Below are experts of layer 4 (counted from 0) of a mixture-of-experts language model. Rows are named router (the router's row for the expert), gate (a neuron's input weights, with its number), up (a neuron's input weights, with its number) and show model dimensions 0-255. Each number is 128 + 24 x the weight over its row's rms, rounded and kept within 0 to 255.
After each expert's rows: "gets" lists some tokens that make up at least twice as much of what it gets as of all text. This comes from a sample of Wikipedia text that the model never trained on. Tokens count by the router's weight.

# expert 74
router [151 165  98  98 136 126 178  84 139 174 157 131 115 135 121 116 114 127 170  88 137  83 133 108 141 136 142 106 142 133 105 149 103 110 123 119 140 131  77 111  99 108 105 141 133 141 130 110 111 130  99 111 133 129 131 160 103 147  97 139 168 146 104 122 122 163 119 152  99 121 163 127 126 146 124 141  69 170 132 131  97 118 113 145 113 130 164 126 138 169 167 123 145 117 119 123 147  99 107 172 124 135 140 128 166  83 140 102 153 138 118 150  84 116 129 183 157 161 144 126 100  91 127 120  81 131 139 152 156 117 133 135 138 143 128 150 131 145 147  91 158 119 151  88 137 140 146 151 164 115 129 153 139 113 106 132 113 167 125 141 143 114 113 168 119 100 119  99  91 154 133 104 115 119  81 149  94 157 114 130 107 165 143 108 114 104 145 103  95 148 134 115 164 170 114 120 130 174 164 162 144 165  97 135 120 111  73 144 174 125 165 124 136 163  72  88 119 112 106 119 159 130 153 135 152 133 142 125 180 134 132 132 161 149 146 178 123 124 122 110 120 107 144  91 177 143 165 133 117 106 156 123 135 144  98 170]
gate0 [117 187 157 159 126 139 153 159 102 127 148 171  98 145 157 144 125  83 109 158  94 126 162  78 156 166 131 139 114 137 125 145  98 130 135  68  94  79 178 155 147 163 102 128  91 120 125 139 172 141 117 112 136 120 148  89 130 130  37 110 105 141 144 141 160 163 153 115 121 114 172 152 116 161 114 106 115  81 135 136 161  94 113 118 141 100 131 157 145 172  97 142 151 146 127 144 140 146 159 132 140 149 137 146 156 137 123 133 145 119 123 118 130 109 128 133 119 141 144 108 114 161 101  92  87 111 102 142 121 158 120 152  84 129 126 127 107 131 123 113 149 140 113 132 160 115 136 127  89 102 130 125  82 106 135 122 132 117 153 111 140 118 129 105 101 147 155 121 139 127 157 119 158 115 151  98 105 144 127  76 167 113 101  96 136 129 116 149 116 158  87 110 135 118 128 110 129 108 130 131 136 130  81 147 141 118 150 157 144  82 129 132 142  98 135 132 139 179 151 113 142 100 138 150  90 163 199 119 115 140 139 105  86 115 174 119 137  96 145 124 115  90 168 125 136  91 147 125 140  95 125 125 126 126 108 154]
up0 [144 128 174 132 158 145 133 132  71 141 168 149 115 153 128 115 134 103 161 165  62  99 127  83 136 117 101  98 123 126  99 167 110 132 147 107 112  74 152 107 159 105 113 116 109 113 113 130 146 150 158 136 116 116 116  88 156 128  93 151 134 113  86 158 124 147 149 196 145 103 164 151 146  97 129 145  78 118 112 125 157 116 105  98 138 134 140 173 125 136 126 123 126  89 144  99  96  93 160 119 118 138 147 123 160 124 141 131 132 118 122 104 104 116 142 152 138  69 145 130 151  97  92 148  78 110 120 142 165 118 134 124 136 134 124 163 138 114 148 119 128  94 163 115 147  74 109 154 164 127 129 143 106 138 144 159 107 106 143 134 123 135 116 107 126 122 158 137 133 108 144 105 160  96 141 104 130 106 124 149 137 135 125  94 135  97 125 160 108 180  92  81 117 118 120 130  86 140 130 143 133 132 113 176 131 137 126 192 130 129 126 148 113 119 129 128 123 148 147 114 143 128 165 148 111 133 168 109 126 144 167 103  73 120 157 101 136 117 148 109 165 130 136 133 124  95 107 196 121 111 144 139 140 140 115 196]
gets: "\n", "==", " ==", "===", " ===", " ="

# expert 49
router [134 122 140 140 141 137 125 105 123 140  71 147 102 130 111 127 148  85 139 107 138 131 132 142 146 106 139 144 140 134 133 151 107 107 124 160 155 130 171 148 127 149 113 149 169 161 119 130 100 122 124 131 143 153 111 139 157 113 138 135 126 116 105 131 107 139 163 121 133 153 140 180 115 122 139 162 135 126 147 148 133 122 105 105 176 160 129 125 108 126 110 106  94 133 121 143 101 103  96 134 141 100 156 151 191 146  81 107 110 128 123  91 102 133 115  89 164 134 128 101 129 118 147 138  89 143 138 143  68 165 108  98 125 121 126 111 105 155 148 162 150  95 101 112 132 132 165 140 119 108  99 164 101 107 137 177 131 101 127 107 105  82 136 115 144 138 109 124 107 161 121  66 128 119  99 119 136 152 119 152 123 165 150 125 166 152 153 125 131  87 125 121 130 134 113 139 104 160 162  98 156 110 174 116 123 139 157 117  91 152 137 151 174 148  85 128 121 117 126 116 162 150 139 162 166 123 131 111 137  93 123 103 113 131  68  97 151  95  60 176 196 123 140 170  99 143 178 145 157 100 129 139 133 139 154  92]
gate0 [139 140 131 131  95 124  96 136 154 112 141 165 130 148 117 140 118  90 125 166 159 114 127 180 131 129 158 152  73 139 123 153  87 102 117  98  87 161 130 119 105 117 174  81 137 121 125 170 153 180 110 113 107 116 115 104 163 137 150 173 186 113 127 116 124 130 142 121 123 136 154 110 146  99 149 133 145 158 123 119 156 117 137 111 139 170 114 131 135 134 106 124 108 134 169 152 172 110 122 124 142 120 165 118 143 141 123 110 116 169 100 102 150 142 129  97 103 116 116 167  97 102 115 171 109 144 128 146 109 128  96 107  71 106 144 166 144 147 127 110 146  97 161  80 121 129 140 142 148 111  85 156 135 148 154 130 151 151 134 117 126 114 116  63 160 166 161 110 123 130 152 107 187 155 126 163 106 142 157 117 140  92 141 154 130  92 118  76 168 151 147 114  92 108 122 142  96 111 125 125 130 134 140 124  65 113 125  88 141 169 143 134 125 149 111 157 118  94 167 119 160 110 131 135 121 154 175 116 123 115 117 139 141 178 122 112 122 114 139 125 128 138 131  95 100 139 149 108 122  99 155 129 122  88  91 134]
up0 [109  99 118 105 103 106  99 155 168 133 116 161 124 151 119 120 127 114 121 148 104 119 119 172  86 135 192 116 137 109 123 151 120 149  96 109  83 177 151 138  85 145 144 128 141 146 133 198 150 141 111 111  77 163 108 109 132 109 157 135 164 137 157 141 155 133 154 121 159 128 137 101 126 105 133 163 166 142 118 118 147 154 107 165 127 171 124 121 130 182  60 123 135 147 157 140 163 116 116 137 130 125 142 112 131 115 106 128 117 119 104 107 172 127 122 105 120 120  89 204 120  76  95 142 128 118 132 147 111 116 122 114  63 132 147 140 166 140  95 137 128 127 156  83 127 106 131 140 175 128  92 156 141 164 166 109 147 174 126 127 130  79 122  91 141 163 150 138 141 114 144 125 147 161 125 165 125 146 159 130 142  92 138 163 147  82 120 104 146 136 143 131 108 109 150 139  91 126 135 132  82 112 106 103 110 129 148  77 103 155 130 141 151 115 122 139 121 107 170 112 138 114 109 147 129 142 126 143 110 105 131 139 129 158 117 114 115 121 144 109 143 161 140 104 116 119 140  96 119 132 167 101 122  98  95 138]
gets: " was", " is", " be", " were", " are", " been"

# expert 31
router [134  97  97 150 142 125  83 100 117 146 126 148 145  93 156 154 127 110 129 132 116  93 163 120 139 163 132 119 119 142 167 136 151 118 115 149 159 123 110 132 177 167 113 153 148 143 129 118 112  85 117 119 102 151 113 169 131 165 158 112 167 139 119 151 145 119 155 120  87 147 116 136 101 162 130 148 115 156 165 142 127 126  89 139 126 112 151 164 137 185  92 119 148 151 161 117 146  98 102 166 107  82  90 134 141 104 123  95 119 121 111 171 103 147 115 143 173 140 146 119  96 134 116  90 113 127 113 134 155  96 153  88 120  97 123 127 101 142 109 111 127 137 139 166 112 157 133 138 144  99  94 118 133 124 138 146 135 122 104 104 119 102  95 132 117 127  96  99  84  92 128 100  88  97 105 127 158 160 161  92 140 157 133 119 106 129 155 150 151 158 128 133 162  99 147 145 152  98 114 159 154 117 101  87 106 167 154 121 187 176 141 124  94 132  96 137 134 138 107 132  92  90 147 106 181 120 173 137 108 137 136 117 149 125 117 119 149 116 123 101 127 100 158 118 203 143 118  98 141 143 136 149 126 100 104 153]
gate4 [124 105 180 132  76 132 112 132 180 122 138  93 141 169 138 127 141 157 151 139 155 163 147 100 116 127 153 144 127 108 137 155  92 163 126  92 130 120 159 106 159 154 122 119 127 188 141 147 134 135  93  76 133  88 147 110  85  43  83  86 134 118 117 161 127 135 139 110 161 138 141 126 102 104 127 126 123 150 139 164 133 117 120 152 134 125 144 127 135 120 154 104 111  91 139  97 158  96 135 159 135 102 116 134  90 153 139 135 127 135 109  84 135 101  88 113 116 115 107 111 126 182 105 139 146 120 144 154 108 140 157 114 120 131 131 168 136 132 131 149 122  91 105 146 116 116  89 133  78 116 124 140 106 191 131 131 156 111 173 129 135 146 156 108 139 127 142 177 128 141  72  95 113 110 175 139 152 113 112  98 141 137 142 139  95 156 144 112 136 125 133 152 124  95 109 134 112 115 137 130 170 105  84 119  93 112 135 130 156 134 177  94 132 109 138 154 153 111 137 113  68 120 169 127 109 145 106 144 140 156 143 163  97 114 129 133 105 142 100 121 144 129 123 147 151 146 183 119 142 125  92 137 103 141 109 114]
up4 [ 76 138 102 138 156 127 133 119 169 131 154 142 131 126 127 132 159 151 161 107 123 108 103 156 124  76 119 115 115  92 136 117 100  90 136 137 128 134  51 168 101  93 145 174 102 107 127 114 107 133 153 159 121 142 126 120 140  79 168 122 107 142 126 150 154 100 105  85 130 127 127 110 175 125 164 147 124 162 170 160 128 115 114 141 193 142 154 105 128 192 164 121 107 107 108 121 102 119 139  74 137 138 128 122 175 145 164 134 111 141 137 124 122 130 145  95 104 111 112 142 125  86 148 106 152 129 147 150 127 120 107 138 120 141 132 149 119 168 161 102 112 124 155  94 131 154 154 133 114 103 130 149 156 117  85 136 137 144 112 116 139 111 171 125 110 119 109  99 117 147 105 140 111  96 139 140 113 132 121 168 116 132 111 135 152  95 163 127 138 147 143 120 138 125 173 112 176 112  81 135 130 120 133 146 100 147 112 123 120 109 115  88 106  78 131 143 100 165 138 114 127 109 148  78 125 104 107 151 135 130 113 149  79 144 126 137  93 133  86 161  80 114 105 110 134 120 128 182 129 153 186 130 169 135 126 153]
gets: "\n", "\"", ".\"", "$", ")", "\","

# expert 11
router [159 120 157 122 142 135 136 134 134  96 102  91  73 168 135 151 123 110 164  59 117  79 147 125 168 141 139 100 147 119 141 139 133  95  91 156  86  86 156 123 126 128 144 142 171 141 138 109 133 109 124 122 160 105 119  93 137 123 155 116 156 144 108 154 139 132 114 119 125 140 135 139 135 145 125 138 134 118 125 111 136 156  91 111 141 115 121  78 119 132 140 121  96 143 111 174 106  99 110 154 144  78 136 152 188 144  96 120 133 136 140 112 108 126 145 114 161  94 159 124 130 130 141 122 102 146  98 119 103 148 150 102 160 143 100 101 147  95 146 158 155  96 134 104  96 135 141  92 125  88  90 120 103  99 100 165 114 146 108 138 109 123 148 134 127  89  87 117  92 136 141 116 154 153  86  95 134  91 142 158  98 169 150 188 154 122 177 116 121 134 109 110 120 132 136 126 161 139 129  98 107 130 155 107 169 154 161 146  87 141 141 109 138 146 129 147 129 165 169 149  97 158 133 128 137 157 122 104 128 132 116 116 146 141 100 124 110 118  78 157 175 118 154 158 144  93 169 115 163 149 125 124 107 165 110 168]
gate0 [147 175 147  98  95 124  80 108 112 154 150 168 141 134 146 113  92 150 157 137 123 135 149 142 128 133  75 142 111 159 138 108 142 113 114 135 109 154 125 162 151 105 177 104 127 148 115 131 175 131 128 126 153  83 123 116 142 135  97 114 132 117 165 127  96 127 138 152 137 167 140 117  99 114 115 123  66 145 129  94 127  96 103 144 132 141 169 130 130 124 140 119 117 112 110  85 173 103 122 149 182 120 149 117 121 149 116 124 120 116 124 136 133 159 103 156 116 170 125 132 115 108 168 153 137 148 108 146 105 111 122 142 122 151 122 145  66 152  92 107 152 138  94 107 116 127 133 158 158 104 121 159 119 136 133  78 145 153 119  62 166 135 146  81 146 132 117 135 125 145 114 133  98 122 140 188 148  97 137  85 156  95 100  82 154 133 105 163 133  96 131 161 129 121  95 159 131 147 110 124 179 153 141 154  87 110  88 133 118 117 133 111 134 136 136 152  80 154 121 161 146  73 116  70 136 157 127  94 133 100 126 116 157 141 128 151 111 127 126 147 120 128 161 102 143 128 147 134 119 142 105 100 154 135 163  88]
up0 [141 139 115 114 148 126 170 136  97 164  93 159 139 113 131 149 105 126 143 141 159 107 130 144 140 111 129 109 140 148 167 126 146 111 140 103 135 133 168 160 125 168 112 110 140 110 127 133  97 122 147 159 101 158  76 135 104 143 113 111 128 112 141  82 119 135  71 146 119 149  89 173 145 105 135  99 124 103  94 100 153 135 126  86 135 115 138  61 113 108 165 106 134 157 148 132 141 137 150 104 131 157 142 117 153 151 123 126 177 108 124 145 146 146 118 109 116 122 123 140 168 148 124 115 112 131 171 131 131 142 106 165 134 146 130 175 175 145  99 142 132 118 145 127 142 149 174 120 141 147 198 113 152 151 125  99 109 165 108 181  78  75 104 134 128 116 133 148 157 133 121 122 114 103 119 112 121 135 114 124 118 129 105 122 118 145 107 116 120  91 152 120  95 129 136 123 113  72 115 129 108 151 125 119 161 119 165 144 142  94 121 109 117 132 163  50 127 106 112  78 151 165 145 156 118  46  88 145 109 104 103 146 111 111 138 155 154 160 147 104 111 160 117 123 119 126 111 120 115 161 146 110 166 128 104 123]
gets: " was", " he", " it", " It", " He", " is"

# expert 60
router [116 105 116 111  98 142 126  65 119 126 113 129 114 160 130 117 110 119 166 132 135 129 143 145 141 116 126 109 167 121 121 117 106 145 140 174 125 138 105 129 103 127 133 130 131 146 178 127 131 117 139 196 143 126 128 126 128  99 130 159 163 119 109 119 134 143 117 141 123 124 129 120 134 142 103 150 145 132 137  71 124 127 114 133  90  97 114 127 161 118 170 156  95 148 138 147 107 140 138 123 110 117 178 108 127 126 146  98 177 149 142 123 138  94 156 168  99 138 149 111 133 123  84 127 119 106 105 137 129 187 109  88  77 154 118 144 150  90 163  60 153 112 151 119 130 129 160  77 182 164  63 155 129  93 109 153 124 175 149  75 100 115 145 128  83  96 139 160 174 151 123 124 119 149 138 103 142 144 102 139  91  99 151 136 125 141 128 114 148 150 108 136 141 160 144 143 106 163 145 159  82 128 148 151  94 132 139 175 136 142 139  97 139 153  81 124 131 146 104 130  95 117 130 112  80 107 123 148 119 135 165  84 127 109 129 164 106 112 148 129 152 122 165 104 137 125 154 131 108 126 159 127 126 135 153 163]
gate4 [129 134 142  99  97  95 111 134 136 165 111 113 128  99 131 169 133 197 152 146 124 136 133 178 138 129 122 132 147  91 111 123 135 148 145 154  90 130  82 119  84  88 111 173 148 160 162 123 106  98 126  84 137  88 103 137 126 128 163 110 111 154  96 147 139 113  87 153 149 176 142 157 153 134 168 147 112 148 126 142 151 111  99 147 109 103 115 146 123 111 158 139 132 106 156 146 129  83 126 120 137 118  92  98 157 151 133 141 155 145 117 126 119 126 143 125 118 124 121 175 159  89 129 111 117 149 135 144 133  82 112 115 131 103 142 131 106 111 108 100 132  71 139 143  92 104 129 163 136 131 105  91 129 127  75 109  81 124 109 150 105 143 125 140 178 120 108 100 103 184 104  64 172 119 159 133 144 159 126 143 109 120 119 108 110 149 146 152 125 145 136 153 183  87 139 100 187 118 137 141 122 111 125  89 115 109 122 155 120  98 164 152 120 120 186 135 151 135 127 136 138 153 134 140 109 123 132  89 119 130 103 134 111 117 134 142 113 140 175 109 130 181 109 138 118 114 138 160 143 148 142 164 127 138 146  96]
up4 [103 136 103 111  98  92 138 133  90 141 133 100 124 104 109 131 123 124 159 125 176 165  97 122 124 125 111 152 100  85 170 156  96 113 185 135 158 181 114 154 160 149 130 146 149 113 179 169  93 126 104 138 125 101 144 133 132 131 146 123 161 139 101 158  89  89 119 113 168 121 125  99 123 122 133 129 103  99 128 158 150  82 149 126 131  85 144  89 162 129 134  93 135  98 181 120 145 153  84 114 135  58 149 114 129 126 139 112 126 125 110 124 133 140  96  96 108 153 102 112 134 113 110 127 177  98 131 114  67 136 130 170  96 194 120 138 142 162  82 131 132 134 106  99 122  99 127 123 116 116 136 126 132 132 138 120 135 150 186 127 148 103 106  94 119 151 113 121 127 165 137 142 132 125 128 104 115 151 140 100 131  93 141 128 150 158 153 170 130 141 111 155 119 119 128 166  97 158 144 143 120 105 148  97 123 120  95 166  98 132 128 129 101 144 128 107 115 135 148 164  79 157 127  95 134 153  83 145 143 171 109 152 133 135 114 127 132 103 127 124 177 147 105 141 129 132 153  80 127 137 107 145 143 147 143 120]
gets: "-", " United", ";", ")", ");", " /"

# expert 41
router [121 120 176 112 165  90 127 180  90 157  71 110 120 111 120 160  84 124 134 116 126 150 128 139 129 145 175 120 179 149 121 111 136 121  97 123 160 157 106 104  91 122 159 155 105 132  97  90 137 151 112 146 118 111 147 143 107  95 120 115 113 142 181 142 104 118 108 142 128  67 119 139 111 147 160 113 111 117 131 132 111 137 147 128 138 118 141 120  85  76  98  78 102 146 122 114 107 162 135 150 103 121 130 102 108 163 111 142  95 130  94 162 123 115 163 144 126 126 111 130 127 198 112 108 131 106 118 120 161 149 101 107 130 109  86 130 155 118 105 108 115 128 126 148 134 134 124 177 112 140 134 120 148 107  87 112 109 162 165 124 132 127  76 142 139 167 137 126 128 130 149 148 123 140 124 105 130 143 152 116 155 116 146 118 135 157  99 108 143 112 170  81 124  91 105 144 114 121 116 163 115  90 160 118 110 103 124  97 145 170 144  92 178 143 103 114 122 134  98 133 144  81 126 139 132 152  87 166 147 152 152 125 140 133 162 123 146 108 150 117 150  61  98 100  96  93 129 120 156 136 117 146 101 101 130 102]
gate0 [124 152 136 126 141 111 108 109 117 126  90  97 154 123 134 133 167 138  75 120 160 121 128 172  81 135 129 152 157 116 100 148 107 137 123 136 103 145 124 149 132 164 117 116 127 120 167 149 105 131 113 121 100 144  78 123 126 115 158 112 169 162 154 167 110 129 130 104 132 142 168 122 111 121 132 185 145 160 107 109 151  82 123  96 149 135 130 123 125  90 131 136  81 143 132 112 122 158 134 127 139 137 152  80 144 113 101 119 138  93 100 144 115  58 123 142 149 123 163 144 115 123 130 121 135 138 126 110 123 167 121 133 114 124 140  81 139 222 113 138 129 102 103 153 141 113 174 130 113 130 184 118 134 134 129 145 130 114 157 130 104 119 133 126 124 136 137 148 154 104 107 145 100 102 170 110 103 157 156 139 108 130 175 111 121 123 123 109 114  92 128  99 123  91 128 113 163  97  89 113 148 102  98  74 143 114 140 137 119 132 149 164 169 107 146 108 114 138 131 145 126 148  98 118  96 118 154 133 125 186 134 135  97 129 124  85 138 137 134 140  78 119 140 145 122 127 150 117 100 110  91 137  28 157 117 126]
up0 [134 106  97 129 113 107 114  65 124 112 141 106 130  91 132 169 102 124 142 109 122 120 171 120 151 168 128 109 144 123 165 129 119  89 118 113 104 136 108 133 112  74 137  98 160 100  78 132  95 110 139  97 132  93 150 132 124 154 114 140 152 115 157 112 140 120  88 157 121  85 138 150 144 128 102 156 121 114 180 165  94 154 119  96 116 118 147 132 126 112 146 125 140 104 120 130 112 157 154 155  99  82 139 128 118  92 105 154 131 129 127 180 125 127 124 139  66 144 135 153 139 137 153 150 142 121  96 155  70  88 158 129 143 147 129 135 152 104  78 149 126 137 100 118 144 106 133 102 120 174  97 156 127 129 206  88 136 101 109 175 135 142 109 127 133  72 135 140 137 135 127 115 129 148 107 151 163 126 155 140 137 137 102 110 122 142  92  78 110 132 149 140  82 145 133 119  78 138 173 165 102 156 140 113 104 120 115 167 120 125 124 109 118 143 164 127 154 158 140  84 142 150 136 113 142 138 116 118 161 144 156 133 188 116 135 150 122 147 166 131 125 106 163 102 127 127 137 133 132 158 155 123 140 121 149 103]
gets: "-", "rom", "f", "am", " \"", "t"

# expert 39
router [140 127 129 125 123 146 137 125 107 165 160  97 120 142 118 145 106 128 125 143  86 136 127 101  97 148 110 110 142 131 127 116 141 151 124 109 129 117  64 113  85 113 126 110  86 149 143  86 113 131 112 165 114 140  97 148 146 164  97 137  75  86 115  83 116 132 105 121 104  95 147 142 159 109 141 128 156 153 108 114 166 154 188 174 144 141 124 111 131 125 137 125 101 164 124 118  90 153 121 131 117 123 148 115 127 142 131 169 116 149 144 123 129 132 142 118 169 128 120 162 136 119 155 156 130 114 155  94 103 132 114 148 131 154 155 126 123 120 111 105 157 152 151 105 121 164 142 155  86 138 125 110 129 134  68 130  95 153 105 107  99 156  91 135 164 152 144  82 154 128 135 177  82 164 119 101 101 101 151 126 153 112 141 148 111 143 135 152 102 114 163  93 103  99 166 134 141 144 136 103 174  96 155 144 143 148 126  98 188 156 128 103  99 134 114 113 136 123 111  66 153 115  81 144 166 120  83 129 108  90 143 128 158 180 143  88 126 116 126 151 132 109 111 117 161 123 159 118 118 105 147 126 124 174  95 138]
gate0 [141  98  97 140 162 127 129 158 127  89 157 147 178  95 196 157 161  77 130 153 120 133 109 133 131 127 140 130 116 135 125 123 138 107 108 141  91  92 101  89 138 170 110 119 147 155 165 108 134  88 100 130 137 145 130 148 122 131 106 107  95 176 154 117 103 132 138 127 101 107 112 116 125 194 141  99 120 185 122  86 111 130 125 115 147  65 140 122 157 132 109 129 138 146 124 138 120  92 177 132 131 105 130 167 121 149 150 133 135 143 124 173 149 113 136 154 167 127 116 111 110 121 130  78 126 169  86 117 136 132 118 116 123 115 114 154 126  94 123 122 127 138 135 132  82 162 147 115 126  95 118 154 119 111 138 141 116 123 119  96 105 124 144  99 133 142  99 118 122 104  91 119 122 127 109 131  99 159 128 168 139 149 166 170 137 103 133 126 161 149 138 160 135 180 108 158 136  98 141  94 125  77 158 143 145 118  53 132 141 141 127 143  82 138 141 114 160 135  86 100  98 101 116 140 145 119 111 119 129 137 143 127 114 129 114  93 164 123 168 126 147 157 164 148 129  90 115 158 102 135 117 105 158 107  82  91]
up0 [137 164 105 102 132 142 170 140 171 122 177 134 113 144 147 155 141 170  86 119 126 130 103  87 136 128 141 118 134 140 143 107 170 118 128 119 142 175 119  90 132  91 109 159 109 150 148 126 131  97 149 124 120 202 137 117  77 135  89 148 150 104 116 131 134 114 101 134 152  94 145 144  95  93 131 129 131 150 146  47 152 132  87  94 130 132 101 122 141 120 160 120  91  84 150 134 141 145 141 101 123 151 141 160 135 155 119 134 135  79 125 116 141 149 124 166 128 100 158 126 104 156 115 112 103 147 105 188  82 100 139 165 135 146 128 145  82 117 158 154 148 124 165 140  91 146  85  84  93 142 165 127 139 129 117 130 112  92 117 167  97 140 122 164 151 121 149 141 106  87 111 126 181 117 110 131 128 116 162 132 134 133 140 113 156 119 101 132 120 118 147 134 129 124 110 161 141 104 138  95 135 148 119 100 121 145 141 118 138 130 102 151 115 128 166  83  78  95 139 118 129 121 135 151 116 158 126 152 125 112 129  68 107 116 145 120 100  96 137 113 123 150 145 123 157 123 171  76 114 156 119 126 159 118 132 143]
gets: "ch", "th", "ft", "nd", " Sch", " right"

# expert 32
router [123 117 160 151 136 120 102 122 144 159 126 122 122 107 100 104 129 102  87  70 170 131 129 106 138 172 167 126 121 114 164 116 148 121 124 114 128 118 184 129 101 134 148 149 169 117 121 147 138  73 110 132 120 135 122 197 154 135 138 124 141 126 131 148 144 119 150 135 115  94 118 133 103 136 118 155 100 131 170 140 117 148 101 123 153 138 123 125 125 136  71 152 164 153 131 111 132 101 121 124 121 131 140 164 128 145  82  67 135 112  78 185 112 119 102 186 139 116  83  99 127 126 113 105 103 149 161 116 177 203 137 107 151 135 135 115 110  92  98 139 127 128 102 157 110 125 143 135 129 113 104 112 148  93 148 142 139 135 135 116 160 100  96 131 156 115  90 127 147 126 128 131 116 150  92 133 150 135 113  95 131 127 143  91 154 119 139 156 116 107 103 148 123 132  78 138 159 143 141 126 117 127 137 126 102 149 129 114 113 139 134 113  98 182  77 135 145 116 173  81 147 119 130 159 170 111 196 163 128 148 118 130 111 112 161 113 164 104 129 114 109 137 123 141 131 131 155  79 128 149  99 169 129 127 116  87]
gate0 [127 118 137 134 150 127 122 165 114 112  96 118 167  79 124 122 147 153 116 151 131 117 117 110 167 131 143 110 136 110 114 141  98 135 150 118 163  93 121 132 146 137 103 142 143 116 132 158 120 130  88 131 146 104 133 145  99  90 152 112 125 143 183 144 104  73 106 176 117 126 115 100 139 109 129 132  76  91  48 150 142 150  88 148 147 106 115 173 135 146 116 118 125 102 166  98 113 163 150 154 150 136  86 133 103 107 142 141 114 132 137 135 131 148 108 143 171 176 154 141 182 141  86  94 169  99 107 106  59 105  91 155  91 142 128 136 150 117 106 102 102 109 136 125  86  84 150 132 128  94  87 102 154 129 145 147 121 144 135 141 128 147 127 139 118 123 130 161 170 136  95 136 106 101 114 115 139 132 174 116 152  99  97 147 114 164 102 114 126 134 135 126 140  97 165 114 124  95 154 157 173 111 117 114 161 144 133 123 109 102 167 127 142 113 140 104 132 142 108 158 117 115 133 140 156 119  95 129 159 122  76  97 114 120 162 130 172 105 114  96 143 119  93 151 144 144 131 120 161 122 140 123 133 154  91 129]
up0 [100  85 161 146 130 126 139 109 119 119 187 138 159 126 105 109 150 126 177 110 142  89 111 102 109 131 140 168  97 120 118 143 106 115 143 114 127 133 132 135 113 187 120 162 113  88 127 128 150 124 103  93  87 140 152 129 151 137 168 100 145 123 139 161 106  82 125 113 154 131 113 107 109 164 160 147 107 172 137 139 161 138 135 131 110 110 134 175  95 174 123 136  95 109  98 126  95 138 119 138  90 120 120 106 103 138 124 119 122 131  84 145 140 155  94 119 150 155 131 115 188 155 164  93 100 137 112  83 120 112 105 140 150 145 171 142 139 156  94 136 104 115 142 122 138 112 122 127 100 142 118 152  80 106 159 158 132 144 113 119 143  98 141 143 119 112 120  94 126 165 109 164  90 147 103 129 143 158 152 132 157  72 162 151 125 109 133  94 132 176 107 146  88 132 118 147 121 126 131 109 120 100 122 117 137  88 130 111 117 133  88 132  93 176 154 185 143 159 122 160 136 139 164 114 143 155 113 123 137 130 122 143 125 123 132 150 158 141  91  92 123 156 112 179 149 136 103 107 163 174 101 112 105 129  85 125]
gets: ",", "s,", "ed,", "),", "e,", "ing,"

# expert 45
router [139 113 127 145 143 139 108 143 146 122 139 126  60 120 136 116 135 140 103 113 162 111 104 148 170 109 129 120 126 153 134 122 132 141 121 154 154  95 161 136 116 154 112 128 190 143 147 138 121  93 125 113 114 148 131 169 143 120 111 115 128 110 119 117 132 110 128 146 110 143 129 158  79 151 111 152 120 136 140 166  97 185  86 112 145 167 122 131 135 106 106 168 138 135  93  92 107 116 147 112 166 105 176 132 143 128 116  78 111 142 144 168 114 113 105 145 128 139 145 100 145 122 129 130 120 108 134 132 138 160 126 110 161 113  94 156  85  87 120 103 160 105 118 101 110 127 162 158 122 145 112 146 134  99 129 152 142 130  81 100 100 117 112 106 141  85  96 149  86 151 143 147 118 126  92 117 154 160 108  85 123 111 131  65 144 132 140 150 116 100 161 134 176 141 126 143 137 124  98 165 138 113 142 122 108 151  96 154 100 139 110 154  69 162  68  92 128 175 124 159 130 123  98 144 143 135 174 127 116 137 166 124 170 157 116 122 157 103 109 148 135 112 151 106 187 102 142  88 118  94  96 124 116 120  98  97]
gate4 [165 164 102 111 123 109 119 120 114 127 158 156 136 131  82 125 145 129 127 151 142 139 113 142 151 150 106 185 136 130 115 164 107 121 132 151 135 118 108 133 114 127 130 114 110 132 114 116 107 121  98 164 160 180 146  97 109 138  85 126 153 109 117 108 157 138 111 181 151 117  96 117 119 123 174 124  81  91 140 149 114 110 145 126 152 101 130 143 146 127 156 116 106 139 108 106 152 115 128 123 119 170 106 145 141 124 144 126  97 104 117 137 118 140 100 115 132 150 122 172 118 128 122 149 102 140 165 138 101 119 155 155 120 154 200 135 159 137 124 112 160 171 139 113 144 151 140  93 114 159 119 136 125 143 144 141 123 110 155  94  90 135  92 120 147 171 123 115 146 122 117  99 122 123 138 170 120 142 119 135 155 136 178 150 136  40 121 106  56  90  92 144 126 148 140 193 133 104 150 122 148  98  99 138 168  94  96 130 167 128 136  74 117 165 128 102 125 119 151 156 147  97  96  85 116 120 131 153 132  95 129 113 118 137 161 173 117 157 123  95 143 138 102 106 130 139  68 152 113  98 121 118 117 130 107 137]
up4 [141 152 113  79 120 169 119 140  93 119 115 157  96 124 173 104 133 127 110 153 132 120 166 138 125 108 106 110 142 138 126 124 115 137 124 130 140 126 127  90 141 134 116  91 128  96 111 113 105 112 150 155 134 174 153 163 124  79 114 117 192  92 148  92 105 134 130 136 141 115 141 139 130 117 147 153 117 127 138 142 108 123 105 130 137 115 147 105 135  65 112 123 125 147  99 101 141 149 143  89 125 131 164 144 157 121 158 111 126  89 160 101 207 104  98 133 131 163 157 108  84 125 150 128 127 149 149 134  83 155 139 137 111 171 129 152 146 110 148  86 146 202  94 131 142 137 160 105 141 118 112 128 132 168 122 128 123 114 128 143  95 119  97 127 140 144 135 105 164 131 127 152  81 112  94 139  99 121 112 145 128  89 142 131 162 124 161 142 174 106  94 121 150 144  90 148 144 132  80 105 154 144 105 104 148 118  54 129 131 100 121 127 117 148  96 126 155 126 118 129 148 101 106 136 101 118 144 124 120 136 181  96 136 119 117 150 146 113 147 172 152 114 103  97 118 116 163 190 100 115 114 113 139 111 171 105]
gets: ".", ",", "s.", "s,", " when", " 2019,"